Weights of a small mixture-of-experts language model, trained from scratch on English Wikipedia.
Size: 9 layers, width 384.
Experts: 128 experts in each of 4 layers, 8 picks a token.
Training: a variant of Adam for the experts, 267M tokens, 8158 steps.
Below are experts of layer 3 (counted from 0) of a mixture-of-experts language model. Rows are named router (the router's row for the expert), up (a neuron's input weights, with its number) and show model dimensions 320-383. Each number is 128 + 24 x the weight over its row's rms, rounded and kept within 0 to 255. Numbers have three digits each.
Before each expert's rows: a language model's description of what the expert responds to. This comes from a sample of Wikipedia text that the model never trained on.

# expert 7
It responds to: Word pieces inside foreign names and technical terms, such as Agn-ies-zka, Oed-ip-us, oph-th-almologist, plus the prepositions of, for, as.
router:119112094157135121127155096098140135136091144121137142094162129119114181128139133145088135143169116121163119134152133165091162098209156162140120135084139166126168139137159182123108150168085134
up0:128147148130128147098134150146125124156129140127175128099105091109130135133107095105103118137111148092115122181144148112149119159119117135128156076106107144056109123107126158141108110120152129
up1:131103099132159138103133177167135127120133129151106138160108090124122145110137084114105135102174118133144086112169087112148143144148103139116120156102153106150138155114140154177150123131092092
up2:134187095124134170142126088079083106135163129096108149127126127114134153085109127122063114135144114123140109164134146135106097136161125141127156133129147129106134113138153140175142111148114109
up3:150101096123134105121106156137129147145135135105119155128064109131105130130139141122100115148143098137140105135120148185108083150149147124136135104125117139140143147093132127109101092121076148
up4:138128089088132170116151133127138115161147183136132140129127132141098077112140100123172131153111129123146143127117151179145128128179170125079111168128101113146085139091141146095158142154089150
up5:116109123082120126143148124161090090117137144153095171147153127122115080123118149119131123139160128115129126148136179138119111111153206135173127080143164129121136112165085121139141144138135130
up6:100126147139183124150133080108160117146133149115119135101112087149147084137110163127128102152162085177106103164115100129144121116134124102121093111134161123130132145113142119110111161163120139
up7:142165110139128119111112090107127108099166155114112107152081140133114133175138133159165093101091135118088100114147156144148085125181137156107115133101121127113126139145092117147150094116123145
up8:123149087110193118107104119172157077100111156138114103118137129154106098091114099163118070145104135102188113149128158158124109140111137152113152159113126126103086123095107152163116083119155135
up9:127141138134118105116156138108150162143145139146064124137149136078113123155159149139161139149117119176106107136155170118166153135165148154147118143104144176076107116066132142122126076131134133
up10:098145140158109099150134154096090091131123127119177103106099172167124158112110146094170100138103142125146122109143186156124093162130134152116114136142176143082124114128154101106102124113107111
up11:141137114116106151161116127167166125150114122125135164133081106086115155109123121101126111137121140129172115139148132109108084155144135154116114087103096162091174138100149125151096152103119154
up12:118143108182063127152087121134109108126104106139074117125073100138124117109108127136125123129123124092186103130132159143115159132146150147112121122112140131071127124115136164155071142144098139

# expert 45
It responds to: Opening or middle pieces of non-English surnames and names, such as K, Z, Sch, Han in Hanaway, Pan in Panjabi.
router:109123117119131125123166140167092101100131114120089124149107107136140159144164134115100160138131103164132149134131138149122130114159109153091189115120133136111171134151133118126128132157098122
up0:099141120124121138141150130116151111112159120120116129098116137171129106124123128099118145126128160166122103141129152159131134129120163152135135118115127130059135129119126131104122164098107115
up1:139186127135154121159138142139116099152124130136096184117121165133118111104118150115102107167083139151144145155115101142109110147152151117107100128162103140072106144146129132101118139107131142
up2:147108103140121087159164147116156114165155120116161143161138121107128100152089122167152142128128132090106134119162110121170136126128208126143134132109150143129129117127151135135129148114176170
up3:142061156092159113132156119139155130124150093140122121174123128149151121163104094098119143139122155119125158097127113154108112149116120141122120105124114107104125121125142116119153118109106095
up4:122147104125125177101144149137131113109094131126103113150134113167149118113132127119087131185179115181111153129142123184106100111142103162153143129113173121141167104122137168090097126125149112
up5:110166137103138103145118088103095097153174137117124126128076135140122108109128131109103126113139136165115108161123185137156103112153139129114102143120139175082143140176119127156085116135108144
up6:146127151099129137110127122140128154083097130137104122126126190111098141087114127182089116157135085191098120118086112178153151114140167114131140103159117111122156121164121162123145132131163114
up7:135144102138123121121125127091122098161117126112157118158102127130165094147119123133147155142084151190115134172132105144150115119124148114111118128110109129127111137125188116111149185127157130
up8:122126121151109133124102136153116113133134170109104148148126076140175133122130084125085106132144139132127099137145151135122157117136137136112143167102136122132061137137140128156122126128167157
up9:159095147128146124147116097094145118180140119130088109139133126130114100138142094125089127106127146112151116155145087136121133117132139097171123134145116101102119095137079127172147176118088132
up10:154150117160132154094153113112178125087105161133131141150117126134117165154125114178105126132152111133163152143146122155132129120143111112120145124102091116142103137100109142095131194168099108
up11:133142112150132106105113172110102088121142125125148184156150133104096137134114158202148101146127136138161099141132185171125115153123150167150132130101140119127129131099093118165097114115097105
up12:166106133146201137064151158162160143111113105101143151107114125085191101126102148116118142148150147124106087155145098136163123110151152141095092084136125138123151129137131129163171177124112147

# expert 36
It responds to: Starting or early pieces of surnames and place names, like Sch, Mc, Van, Th-ier-ry, plus direction words western, northern.
router:122115165109121118085153121148117167167097102104130148098136102101128126116122122136145121094150149147116137099063120160118150117129115138154162105120152126138146075155148116134111162154110133
up0:154139123124077123126099140169134098151092153163117116122108129152116119105130155159113118141132066108134150131120100129100143134121145101095148093123142076114108161099130147102187125119156124
up1:110121132092097096063110145137152091125126118117138080101141083122128104096137125113141099100150144141179124093103119105146111121146145100167106129113120134147103132167088124098111129126159078
up2:115148133115122108112123137102161088147130135082124129113096102098097137074131081128076139122146114147144118099135128184154159144121143125115136103135155167112147105165161117125149101147141135
up3:140145132143128139114146091106151142110152101160117180130119101093089111132143145111126159148116099091100146084138153159126133125135158137054120105133129089124116094141129155134160157114140095
up4:153172101161122110066119131149117128117102123131066154138156128116107097106127126170142117095140114143174107141120171142131142135155168088066127167112130095131118093087131100155135150182158080
up5:107099094123122096099152137120157138106124136130089120119151130087128106109113164121159171120081100155126109189150088116127164157123166113153090098124133134106148089113156129096123098160140156
up6:156138139118137153152143114134133120106152114135097100137111132110106098141126123149169111099129123079152154127128113146128093135123171114135145077101107091148133130111131172101144144120102145
up7:133159128127132123136101116098125139111151083127139100132106129109139125128104134130122142124175131110154122150112141176132108113148167140087090097148116111109156112092099137099104137091138107
up8:131145145136126120163142118167109123128142100110122126153161084099121136137143128140151131127164126130119108126181180109168146099158171156147120139086153103116124133157153166159131096106151141
up9:123147094120141152137132122123170120117166120102112117139134145084154107090117114108151099126148109117108144134135136157096142143120172144126149131160139131124122086142107174173124128151157086
up10:102115139107142141129140155108122131073141137067116122125179130093149084107059113117111145119178145112122146118160084148107148176145124149103131113133100120134102135179134098118161081132123105
up11:182095091124138120120124084118155093099132132115150136149123137083155105137136113147109118096097112162166131136147129164163137137136104137116080147113159120101169092113094156150160095156097133
up12:094123125116096136151134138152141144152093142160109141137136128141180169143149127165111131093165144149139157127109144141110121186136085130075141124089143114136102094122074118137124151133093113

# expert 10
It responds to: Word-final pieces like an, ur, ian in place and publication names (Busan, Guanaja, Guardian), plus war, per, career, marriage, professor.
router:168126102136113096116178117128117138129100129116124129139162154119130142129132128145094139142109070134095135120153156141100148100207116169141155132101118091119139171130127131126122129137067148
up0:172177108140132144114117112142104160091155177139151117121161137107151167118071121111122141121142104145108079143112130146121116153168156155154140126106098171119115129066112082124138111131174128
up1:174108091108119164144146124094136144093089116152141117172102131142142103142134103093157086084138157147087153114142100145115127159131075113095101087156100137145098114102155093130140104116106159
up2:139076161118092145120161166132159112138146143156203122154171194115125103158106112137141125113121126108147126151172114124151116118142131134104135156143105161109111121085097133140137097123132125
up3:168132131140133115139130166100133100131143140118163116156105103123109122188125106124121110132114147150116155148135105104117095140141071083116144114131126189131131150109109100077093129142181104
up4:118101096129123145100154196125132137158079129120121151155131134137122146142158154182073115148138121097121136081143123139170132168131167122142129156129094108097105103129120170117169133147107138
up5:121163144114106140124152131126128144125158164147103144112104106128077111136140133158100168143130165128094103114145119118137166140134113119151095148121141132128146135141113132116143103155114175
up6:086105099129108163132156142130116104136144074165091097109115157131121117100139138113183122134143114094152165114141165107131149149188126078108113107119158175144121123156142148151211130170077171
up7:160108110129149153117146120084137151097121125139128100101169139105143148105077150112152126153139165121144150141147086123113132148150109093152154127052090197109109147090122081127131111118125120
up8:160079123136146141112158097130138141100134139137174111140164143136166104126145170146135138133137123127135127117153126129150098169131148127121163121110151119102139136107102136138099153196118129
up9:105131155202106135126105110136137114089125123094150115145150138183124122127134144163137098139143163169158126138152159142150087154161123145138135162118135130110136124109119137155126138128105144
up10:138131150135096097127105126142140116089159114125152161130138127174140080109141126193159139090124144137143167144122119115165133137097106113138140107122149124118175147143157175107106133139062159
up11:132108084123125167144138172084130115128125145075136137128121129146143134155119119148071132129145116078166103106107132121111102173163117109145091106116132115087150094122110110147174126166133126
up12:158140141122122186146096125122112056130130138192104122115128095124123118105153128124141137119153132126135128133142143149154104147146179110086110157143117143099148144139117129125111102139092144

# expert 37
It responds to: Words opening clauses in sports and career prose, such as "However,", Despite, against, when, He, plus tennis set scores like "6–4," in tables.
router:095130112131140098139135136135128133173134130124116126099162091115174153113141139125089129134138115121130114091113127138112127107147138137137112134153125150147122166112113126105140135140085102
up0:143180136104164162151143127158117096177149122178119077125092089107127141133130089138145141124132104126109151141097126139089142144137111101103130163112131154057145122086116103121137136099057148
up1:105087108119157130098116156115142135117123111120111126120172118150123124124126146126120115127129097142161150100110137139141103104122155099119137131131100089107079095146125130124150135117153133
up2:120105137119110123111150136139108133129111199116100127117100144127132129155085082153142113068079106142092143170121154150113132147144097133091153123131136147134125154129153151099084087107137099
up3:096141089135135125102145163145137115127162131130126120129091140117117160125143083122181171079143160143150116181128103137101096120113150135127142116129102162141081138131121149108130120150140184
up4:101126143144129126164115179101139129146158118146099119134142132147119106180106099133094115143157113172106142096163143135128117156140121106123122102128127139086101103139094107094129109098085099
up5:150110142146104139161128150081098120167116113142137125143152114134091117153169124134154154082100125134169128126096102141092118178119126110093128084108093125135123134102166141096150116142114122
up6:098119115136141149122133084157134126149103124124128145153092127108123118151130101138132128115153123126146078120130103134138109153125153136151112104142112168100065186148130094146144155124157125
up7:184113149105122119152144120126142145114117122152157178112082071104154146121097140142169137111166137115136146135108150176116123158141116181163125110115128145140194139152159093144128112148133142
up8:131155098089139128097155147047167145118142083087154114101125176136098123118116164125138141114163164121115109117122091119121130169121111101115083124181168101077160148145098119197128130099118127
up9:165134053114125092111124156164151127070101131145127100103111148161167164142079084111126068121140128145118157139166144112120100150143119095133084128124103108109140133132136111140114111156122132
up10:129144127142150115132104149124102095105146133121155096151157132139138113108139079129120123099097074098138168122140130172096096126140153121125128169142144105116105134154091126111102163187120139
up11:158158092097180107080124114104115113088098150123135142144133142094086134107077115120138152120151134166149105111126144132146123142135112109135102120115135102134161101137127148116105138139119090
up12:112115150124139112117119138125118180133142152189168120161111090100107097128124168135137124116158168103132115120146128139142165128128098155135171130093170114084091124124119133135135124131176103

# expert 33
It responds to: Single capital letters beginning a name or word after a space, often in tables or lists, such as S, B, G in Goree or Sreekumaran.
router:117107096110144151119168139091082126103136138127130141120166125132124184158135122126114164135107137166125106136124123151151111101139117151110147154131117132123172119108160124134129126147115135
up30:103152140165133129090139124172136152129158077101113114139128078142102138130092104116070161177165163134135072143119137142068140164127123147112156143116164133107115143141124134138167174075106095
up31:191129159130134123146127094113139125149143107116133128146112123115098163115070152132141117114107135140135130110113129145142132167181128115091087158108141097155158117119123142163134091123155140
up32:155138127119148093117144144140177140092110149131108120075144157147086126100107112160121116138135171115173135115162120130141110135138133149137128090131109121137162175139122173132149122149141118
up33:104165117161094101163157134138120096121126134111134150160138125109112146098099160124123105095140141150137131100133156185132148110161096122115098152128127131133150126124126124102109170124126140
up34:134149087127150160089136105159148116088095171129151165114115134122159155076122111158140137110100141095155090123147121151119135114138115126146111149114123107139137108120119114136126137163099134
up35:164138132109134112101137122140122118175148144100117122151122135136124111138133123144120145136176121151086112174178158167153117135151155132117140125147121087125122155152148148117115150138156154
up36:147163131130117080142124121154123123091145125148117187148141134132138123154133119150101137136120176139155134117171147168084112164122099121130147093134192125133150144133128133159121155123111095
up37:121124125126103147118112115121101078112197108037092147158146079152157159111115098162112093110130099154184135114118140128117131134133139131122125112105121094125097151108145116111119108153130151
up38:124140081120138111138119159110174128126075144121138132112171149119127131139113121213113142130114090131208115156144129159139171142124153135139138179121114116083101133088122115114144152100112091
up39:092149073110151101132133145141152046118118147096121157121163096120145142139139119136138073118138133144153143128110167162120127101130123105124149152141102140118110128134099119111128132134111113
up40:112132077119171134088134166108143134094071149107144162141103113108137147174143072167135149095175121111136112094159165157138150129131138096142163182124129143125163155089109114143119179136116143
up41:189165169111151115146168122113179089102132136130141162147124145135171108122113128105161170095115155123142157144143076119144104174131110174157121054140100166154153133133160141094125152147149131
up42:184110117138116091154144118108177126124157127116109157136125114121090126129078180103182074151165126174118093121123129198119139126132106113131104119115132160125086144123156132118088144193146142

# expert 12
It responds to: Quantifiers like other, many, each, one another, table pipes, and mid-word pieces after un- or odd prefixes (unt-angle, Un-re-aleased).
router:159126138111126122119175108110099176171137141107120151159151151123116155161145176134168091127137109125136132125099164130135080116155132127122140171123117127152149112128118161108106117175075111
up12:123105126154074122153140183114168124127068145132166114146114139150153149110107136137098120147106158153131129168147134129108119140149167103093109131081102173105155117106134123163111168106176146
up13:072120146130169097117126161135116113098091143142115142138151088132124110120143152182131104148148142109174134105115091131133128152126139148104125146114127118143145141135172111105116169134121090
up14:134115113139137160111115162103116157112137108099148126159147144144089117159107159142083112148138123154155120130103148143138134132120149147149130117152148149122149133096130158161096080152106111
up15:155137148164107136165135134125099110161164119090136164083128097147152131153115153138136139126170130129126165114119154128164099165116085085136121097142102114082138107109138142121137160171125130
up16:077140127166137159160129117125146094143127115085138128131153122128116159144094089132092157115130108151140131131124163137134177125159155135151103134123153122116161157128131119130118164132163125
up17:129151149161128124122170189148129149123120140143128149171107129161126128107117118111128142108123139111157154118123137150125113166155154125113152141132117180135162145117102148100114107114133125
up18:126103104116150132075111112185133154092084148140150122097131116117138113132148135138113120120115140115120157113134139146186154117122183109111109151064097157134113085146144111117185173134117120
up19:069128189116128164113136119122151129138153140119114121126127129122167176147118098117144106119117168120124142128116142120156114158164134159091133174120149134109072159137151117092124072125106109
up20:128102096153158122109148162178147130125136155091127101131139106121143152156124132132144102127079135156176107102096114152162122157172103138163070137116120145105132135138120168105159110116133087
up21:145159101095123116155144114093132102121094185161124132103171136149160099177098117119118154126110101152177129139132112150079095129142113124132151136135176127092177127165131157137131142144124127
up22:116124133099141158112139122116181134129153134112133123132140175125157081136092164167146120133138167137161087118151092127172122125141139110138116082122110158140103099112117083092088123132144124
up23:132135132123131080111178153103142118131107125115128123152126125090105078150126174149146128119133095183141085143144149140110123164140133145087112085098099116102130097125103090158134121141111130
up24:130117085115129124130109136095080127116081128106178164145107116135139121147148148128158112113137079131107080156144118139135111140151089117131166120137113108127153147118094125177121125141119142

# expert 32
It responds to: The word the or The after prepositions or starting sentences, plus first pieces of proper names like St, Frank, Ren-frewshire.
router:105124135151143140101141117144126140129108121099100115098131115160135172135141132139105136147131142144121143144099134146092126122109095159147132157133176143129136128100150146117113136113101145
up0:110151141167128135098092089145147127142105145139129124115132081138135119130140143108128132099132144113126121126114095144128132132114128132072099133181100161132114111147139108120111129097125149
up1:115160069129116169152146177115117116133093128119159115156174101128136114162127123160115141079107148116120120133150115119153111128154134125134137154094074159113143161109080079115099125112089094
up2:136114174188118123109129095118113139077180105144168155145122145123149127140093111131137126139115146112099139099108170129115144111129138182128153076125101181148112124116100122152131136137121133
up3:117115072111135145110173140145122124122133128107085137147095099161158114112164094196134132169118181124135140155135119117171082160127161115105073108132107123151166149147148110145138143140103129
up4:090140103131078119079128114094144158066135114119121123151122123086132175103102126146115139169088171147124117098111182159127138169147104134143178113136156101147143136115139118127134092139140097
up5:149129160114129119109116109112156051116105103090128162152113098086120123128111123160090113147151166230151095201118110118165131115123143130129151129080135148103122121105105102113121154140140162
up6:098112144090110134172113162133160142101122189158089120140074110116099087132108156142163113121146155109147134129129174142135114140162136107082151149134138119138126161109138116141115149140094127
up7:113088101114129133137121077164122164079126128113110123127103125103171101104147087110122100133101168100117133127087165117148141124148113110142095094110139150122168130110099145133138095136109158
up8:125118097120133129129102124118178107142149127126087115153114126098121145145146122138137071165136101175190152103169144175144116112139158132143102158078119115113187151155090133142120092135127138
up9:090093137155132159108136139096136136163163168147161123108120162122137143109103127181080154129123176124093159110155124120094110119143134110137089140140121142135131159118131125156118125141109136
up10:167157177119132095139124150098200097129136086099119092155118150145135139124130095147136126120111118151114155146124113144109120153112111121081117126076122098123189139145141118093108126132149105
up11:096123182120095071145142160124137151071137084141122117112102132133082098119109123118166166112138157112154128111117165152160090141124127125115153081110134121151160104104124116147158165147151085
up12:127082160121150102128109162078137080130150122144139152129116142151112173100131094140131128154143111144137154195148156122128067167124099128127149142113158115120151173179137167131142174112148188

# expert 5
It responds to: Common nouns, often plural, for groups of people and abstract things after prepositions or determiners, such as people, women, athletes, money, services.
router:152115098108188136154161139109139148182113123109146128106129149104138120122115156128121148103119117138151128103104132136095096122195117150164113109096142163106118146119134129136132137147111130
up0:144143078131103133137108161138118123100141115100144116080131108104154102167124175135123129091144122141147094112127165153118132099156115130164118137106154125105111119141130111111112075092127132
up1:124119121114163108103135172119136126162131139135120097133139117108148155132102143127141144145144125191131098133137117160099121134129152104117138093144102099149122129137132123139141103128148119
up2:135154105122152089100157164162132149091167152149135152103147114144113126091137138096145098098125108152149109102108150122177148123159106103139131098112154170136094093098134127130102141140162115
up3:190138119121123105139130136101136127154104108110129084179131086076084122136125133108104154157150126109102169152122123156130128109164121155131133102148130145108169108120108103162155089131143130
up4:166132135105116138099091108119146127103134141096148138137100103149141120146116115142160130134144111140164158117108149176147102117169128126151091115111105120120118086172085086117106102152117125
up5:129145114132122153121090110112156114090099143125061149096133098097107131117150165112136090162072105161152114113133126143153109099127153146100177084143167099137120083127129114121160138117162108
up6:131129150119092118133156187103127126091132116156155100168137157134144118175152134121066144146180130142143139125126132124141066142164159118069134095156136131138132179079116096135109090163142106
up7:125153071147146140152111148152140137142128148121113123111115139154138112136093093145099167130152167120124088143126154163138121132160119139143127137096186085151099164124114089150140175148115116
up8:135187094158134143089125119112162120156120128099145125145137148139093136118140166102095182109096093123135115121115147123131102178156147136138112102112120140128145137151161119118142081158129092
up9:163102129128104129103115141136146151061106136105118113133141127156150164124152116170130153105109150194144124148149149150144117130178113156147124150093142152142118174129137142153132114159130152
up10:139112113125154130159151150145156131143133088129121127128110107124102121161106184178117130144097117118131175136094114150171099150140168105113126100122122145134111120154135115124127114122104101
up11:135149061139123110139134141104124126137146131139092099126102112107053135135087117117133171127085139134161118130135144106138103144138115068105130139162113125113111105120118157139115162138186114
up12:142155092162155130143129153135133148126141131137145130124109111119096110127102106153118090153112155090126134151124126111141111132143107161101143103176111144127119186126137133155137114078109131

# expert 47
It responds to: The word the plus adjectives and adjective-forming pieces like -ial, -ical, -ative, as in public, general, political, social, additional.
router:128110076160111128135167152117130133159124134100148172099135135129153136138125129147142137129109157107143138136130146131095129106173146101114136177086137150158157096089138166161116147118058130
up0:121103139137152113132109141108119103128060137167117110137152152112122117097111119149166144167116073138198116124103124158168115135121124128143130128148151123143121153111153117156191149102107089
up1:119162099121090123077141107156116160124175131121098132149139126141141146117094090114122156128095088151095138104126138115107164144169155147110132133111161105143141159148142142145155162149104121
up2:118170117111138136120154103140114135139202098146098123112122135076094101140136119160129148137158097133131146112130128194118120143134142131111127158138084121136101143127172125115149103143103119
up3:105103114139157143163118171161155077083173112138120127129100137108158144118092161126097159094136127106112124119124144160109100133155125110120154124158101141098122175081122142097162153142128150
up4:130132148110112114101087151141141113090159143101112176100086122138133122115128116102170081114140149137089173103141175130112113148111108145140131111107121120138117098127137166073134115129063150
up5:125140086175091142105104131130131143101095149135134158137128138082140077104138132166122142077135076118113160112136143106106139128130145139174093118134104155119118123092093098101109107140139133
up6:160089171125113138116128115103159141117111106108126170090143100087154103138129163164156089110133102139078142167119104191145102122152155149134134122114129149111194111107116165138112190188143151
up7:101110164162101110119087145116122082106149146154120132108138109129137163108159172135119155124131167120099143103133137200146116131156154173162108098073173121142141131129125147125151146145147148
up8:104095112074138144110102118135146156093128103110113124112124077149121089139115088143138135149137154146119102157163161131178138163143111141174124151127130158150118133093102129140125099143106156
up9:082112120119135168112116142095151119095140130114105140126145131161131148124122137142122089155147125161092125178180114155158115103163155134173155121164160119131126112130114117113081137148153083
up10:129120150115131109169101127161161129120058121172081137130142119162122142130083096152126131100120115127125141147157138148159164198179097149116127124104146120144168145094181095122117165101136122
up11:108114110157161137138147134143141123163091145126145152134097131097144071141062099115108127135154122121118131154135100122142146130131122121127110156148108165119107148138107133197112075128118160
up12:110152093144103165142138163131167138127068110156115103124117139091155120133146139116109126167137135150141177121133114125140126123165153104127131116094114120128137126109144139148104098128100088

# expert 56
It responds to: Single letters and short pieces inside foreign names, often Slavic, such as k, j, v, ij, as in L-j-ubljana, Ir-v-ine.
router:148105098140120136120155139141106152136102119124148126134155144157084133124136131084088151117133088160124123131133109162148109115185063130158126116160131144095137098098114141124133133133118132
up11:154145113135184157133142085122149146136127107155133087098114143116152129130113093132136128123169086149108144098132136121155111132151127118162138102158092136141094155130117104116134113145138104
up12:120160107165156128123089145133125150105162108120115079122092093130178127087118131121094112137132140145131118130137108114132126139133166104114121140127153100115135157121096145137154150142146109
up13:154097130133142121083131115126139119111148111125123147117086121108131129116134139133149176161119153175143102138113194143164100128144126117116090100133131136123112106116121146140086066104148167
up14:123157101161145105102125155152114128083117104110081113140183123116133144097137165123118081132155090114154105099145145141109098144122137113167124117147122149115139139101127153135157092134125115
up15:144132151111130132108130117166112157123120135123155148142124108108114116145168169169164124123165095132127081093139163126124105137123140147151140141146126123114153090133127162099088141103111147
up16:107170086083116160163140140127110120114123161132113128105130107148152161095142118127139174163093100167142150111158101163131108138133108104180165119141133127074095101142126111144161125159100109
up17:138117101138156171112145075153111144170164123121118135160148092171124108167109153125152095084137095171103131116132111147144125128123147099131136102131091165137155076122109106085143201128141107
up18:147163143125098172147138151145118144118109128139140118106114110172181129180107075136078198109125103201137116142141101150127138138139147107091129104103143125104119143126118078175123115128143139
up19:075101134127146161117139120138126127121096134123094131101096170149096101127147149153114171116110143125170119130068164154141099143145134136102115122162137113155134166101132169107115167138155061
up20:152108125152157114068128095110146118122110149117106152154140128138084100151143141131103096115129146132126132112123109161100168152121135132110142131129138109093086147144171130133109163119107153
up21:115111146164126114114163124134124131098062167146137148112134123113141110109071149138113175108116136133134144144108091153123137085156100113095157072129087163128138087122156119165150094116095125
up22:114192114123138110123087159141141108114118132122140083110068092136098169155122140175099106117090164154131131161115091144134128124130162095102146100122099152125108103099127120109077083104102123
up23:109108136129133160110139103158106118103102157103139093139102141085115143108117114125197133111124123096091109111115125115124100140132169133116113128146129144154118131144124102117098149129160138

# expert 42
It responds to: Inner pieces of rare or foreign words, taxa and places (E-rit-rea, Py-ram-idellidae), plus adjectives like private, civil, common.
router:120131126135130114140202156158117137206120125104123132101181111124173129154133111116119106114130123121120127112136133139118144112164121146154126128108158119098154148106138177127135143131070143
up0:141126160164093130101114142133144096094139127114165138162151127140088107148086105174139140126111107147085140162111108145117126154136133084058129157080133155129146146147149104099170132118091155
up1:142093094113103123142146125128129146165138148129128135119146096098075148128105112118110152106114128108142122135095121114110122150135147142068152071124119140140128113091127168152141121169094097
up2:120112114126152104110101182140147090083144082156117088115085119137130115142137120154123111104146137106129128159161109140091173118109163071175127145133145117124105149136120125155178166120152113
up3:148123109147137130082119119144138131124125106090120090146171171115130126164115159172100141112144154111124130116154115137139112118154090112078118111101132105129145115099121131107128140119148083
up4:114089140100140155122073128082166121108103151147108120140122182136134114123099141163183144105131100119120121144115116144132167136115089127120146128100140098146122092164129134106134104133112145
up5:143182127152123112168172110112123103147114143112129156103117119135100098129107098141132111113138122189117117096125135157115106152131129091088143127161125128168166106110159177143135133122117130
up6:148097129127124130130153095085144079150099145161133128144139153089144162093150071141111133110152112115124119101122154176166111132124131169166113126155060106126082145115139119158121150141089164
up7:163122126151117169157142178096139111125150135184151137110144174105128131105159159176101131102157110146130148114146127121131148144147118125150157106179131152163073137140153104115135129129114165
up8:103117131126145121097130167178135146089101079111100182128123147151175115092124123115130126153122130132091089129145195139131111143116137162133116147125149113112132137113121154102159130109148155
up9:139149127137112145149114137121141125121135125118178188169079138127143122116116101112097149132143145161164129084168100140153095181123155116079131135134106136080137144113120119091103134164094129
up10:114119154124133094088140157124148090142092134110129156166061112146142155143109085122099124087134147103135141149132139132128085134143134126098108158117112126111138083153169127132144107153090132
up11:156094143135158107143097121151134107081125161160170139152139116131115129129130113128181129126124150139136081143123133124125171122141160152133132135129108145127107145092122119148116138151082133
up12:130122142117114120177141150144150132110165133102133143179184143093149112164120082109135150156131160154128150095119106129138110144169131135143124065140139167101109137130155130101151127137097126

# expert 13
It responds to: Short vowel-consonant pieces inside surnames and proper names, such as Br-iss-on, Cl-am, Ell-iss, plus some common words and number fragments.
router:135130122122135142120177112138115134123090147083080098140150172150134141104162108143133141114141104128145135120096132143133138149186136117151123146087170160105124191134145126132123128169077167
up0:113124093155112155116122147129152116126105123138104107142174134136095109127088118162128102165127109142151153102121099144138145116143122122101141125111145094080150120136101154141115133169144111
up1:128148162165097169150131105156117129127135146135097130116130134125135128081113112137096110158148090110145164144132145136128082114153107115102148086090140074126121108114083158146130121093049126
up2:129138097145102125128129136088146074141114134108072124132114151141093110142134116157132116166125107126126088128171109158127104126133139147168184147118161151113148125100110089113128164119158137
up3:101140095108108098112146127162114088125163136105142160166119159141123155092139129169106154083090174099138154128131129136146078122138117136113147111115134140059180114176094177129118068129093132
up4:154173155109128142137129099126140128095108167147150131157132114134137106105111125121167104098093117121142104139118117134096138142186140121184129087141158137119138130112154111131090151125124104
up5:158136149144101139121133104158141106132156149075104146124100124084160126103091126135131126135115137185163099167140132139130177112164164121163115132108115152105149138083147117125114156140117125
up6:124147109124164149143150183102223133163106108135130188151130123128100106165113134124101139118157145111158138122125144150166140177167153097136107115082090193129111144114178127122127098198132146
up7:140107124117115124132160111131110107161122109149129164079130116116101090094150156141116111169144147109170098153114121136182130129135154127104093132144154125105159120088107124149125137139136174
up8:141161157088131148141154165141096111134126125160158146151143135147128175093139100171083153109163098136148158127131100121117086145123121127133170132133138140138148136130132151127128097128117135
up9:116143136130136143161104111160093135094122098177138131110141154100181096147121103119107122113121154134162085143074144120101115149116094122153158129115162121151105150097136083144151174131123126
up10:148122133121108137115161163062126142112149118106119111145110067143097108104085109139099120097114095123148150115108108100138136154120123125134113153070114184078162139130143108150136120123097151
up11:104132161174123151132117128131168133091131155124106121109191152131107142147103144094099111115096142141097092073081139116116113155151143157111119121127156106122138129173088140144117139127081141
up12:104163179148165115164138185126200127114116117156164118112129112125118126122136107108081124091115138110123138121101107142127113143168150152145133133092123166121103131115122145125113107144113131

# expert 20
It responds to: Nouns heading a phrase after the or a, such as form, band, role, son, plus mid-name pieces like Van Hal-en.
router:164137127146163141113139150116124156131097141120159126107108101089131142124129119136105114131150092125135113133108117156110184078178102124128123138132120127163159153122109095143144140142086144
up0:094147115124085136123135154115114092110118115112052115121134126111135131121109134151107158141172131117098106122105138140089074136151117117105130138156158122118146152145156110151167091171150117
up1:118110108162158121174103125104156117096071123095136116122082156138144137148107190090092132115139134122129101131161133132149121175143115180126149144099149093121113174104081149106202136139142153
up2:134145127124146115128134116143107150164132128147170129094130125145116107180131142138131158079148136138108152128154116118113135134130107113132103092136165111141157090150128127126106127124111090
up3:170143110129144120103132142138086152171152149141104127106160131151096117098142095142081146138117090120124135153147129120125085126103134114081180131125118108110199100131136090111149079139099118
up4:124136129153153070128117126150140067084129185144164109119122135121186143118115097147124181107131085154140088154100171176124110145146127157196146106121115114101141154131139117121144090155130141
up5:164158133109156091114136140094116127088143094109150141109113118165132110136105144109094117114145125119169157077128142162108151132118111109130116129135141097144115157133153157164104151129130112
up6:123103050122153158142122158125174122131085122092112141083136142165130123142109127143108153147090150108136091138143115166115121131122166125131119193123130106098135121167156137125131127152103099
up7:132117115159122145074167172156148116146117180094109160147114106143088086115125120142138147180177149129148115115135101127115181147155130116153135115113133128115125149174135120158139156142140149
up8:117174092102101120127131117107123161086152145159098124109135099121158125161099153115144143162115151139141129116116128137135164125169148154170109119143131118128130118084109123092126160142120111
up9:122143148152182147140127127094130146115141175148146117090057148108133120130117135147110131120082123126137149135094124153116117128147132152165099083120176151138141118123171144157107119141141156
up10:120151123187110100134128160109133129124134084123123140141142185128144110118128142120137093159112112120072106129110131122128113136161148132126166127125127123099139122104102170106170170111106090
up11:115172149114158161090142090112157136105127048115136126131134150144116143133104121142170114104156110131162103099130126108107140137152144117135111126105133114094125113127127138119162148133086098
up12:147124157119131144098104137126110112088131098134122104109106139107099101132108161164122098125143115145132142117142150137095157140116122123121113091158100138094123105115108108165143122141124068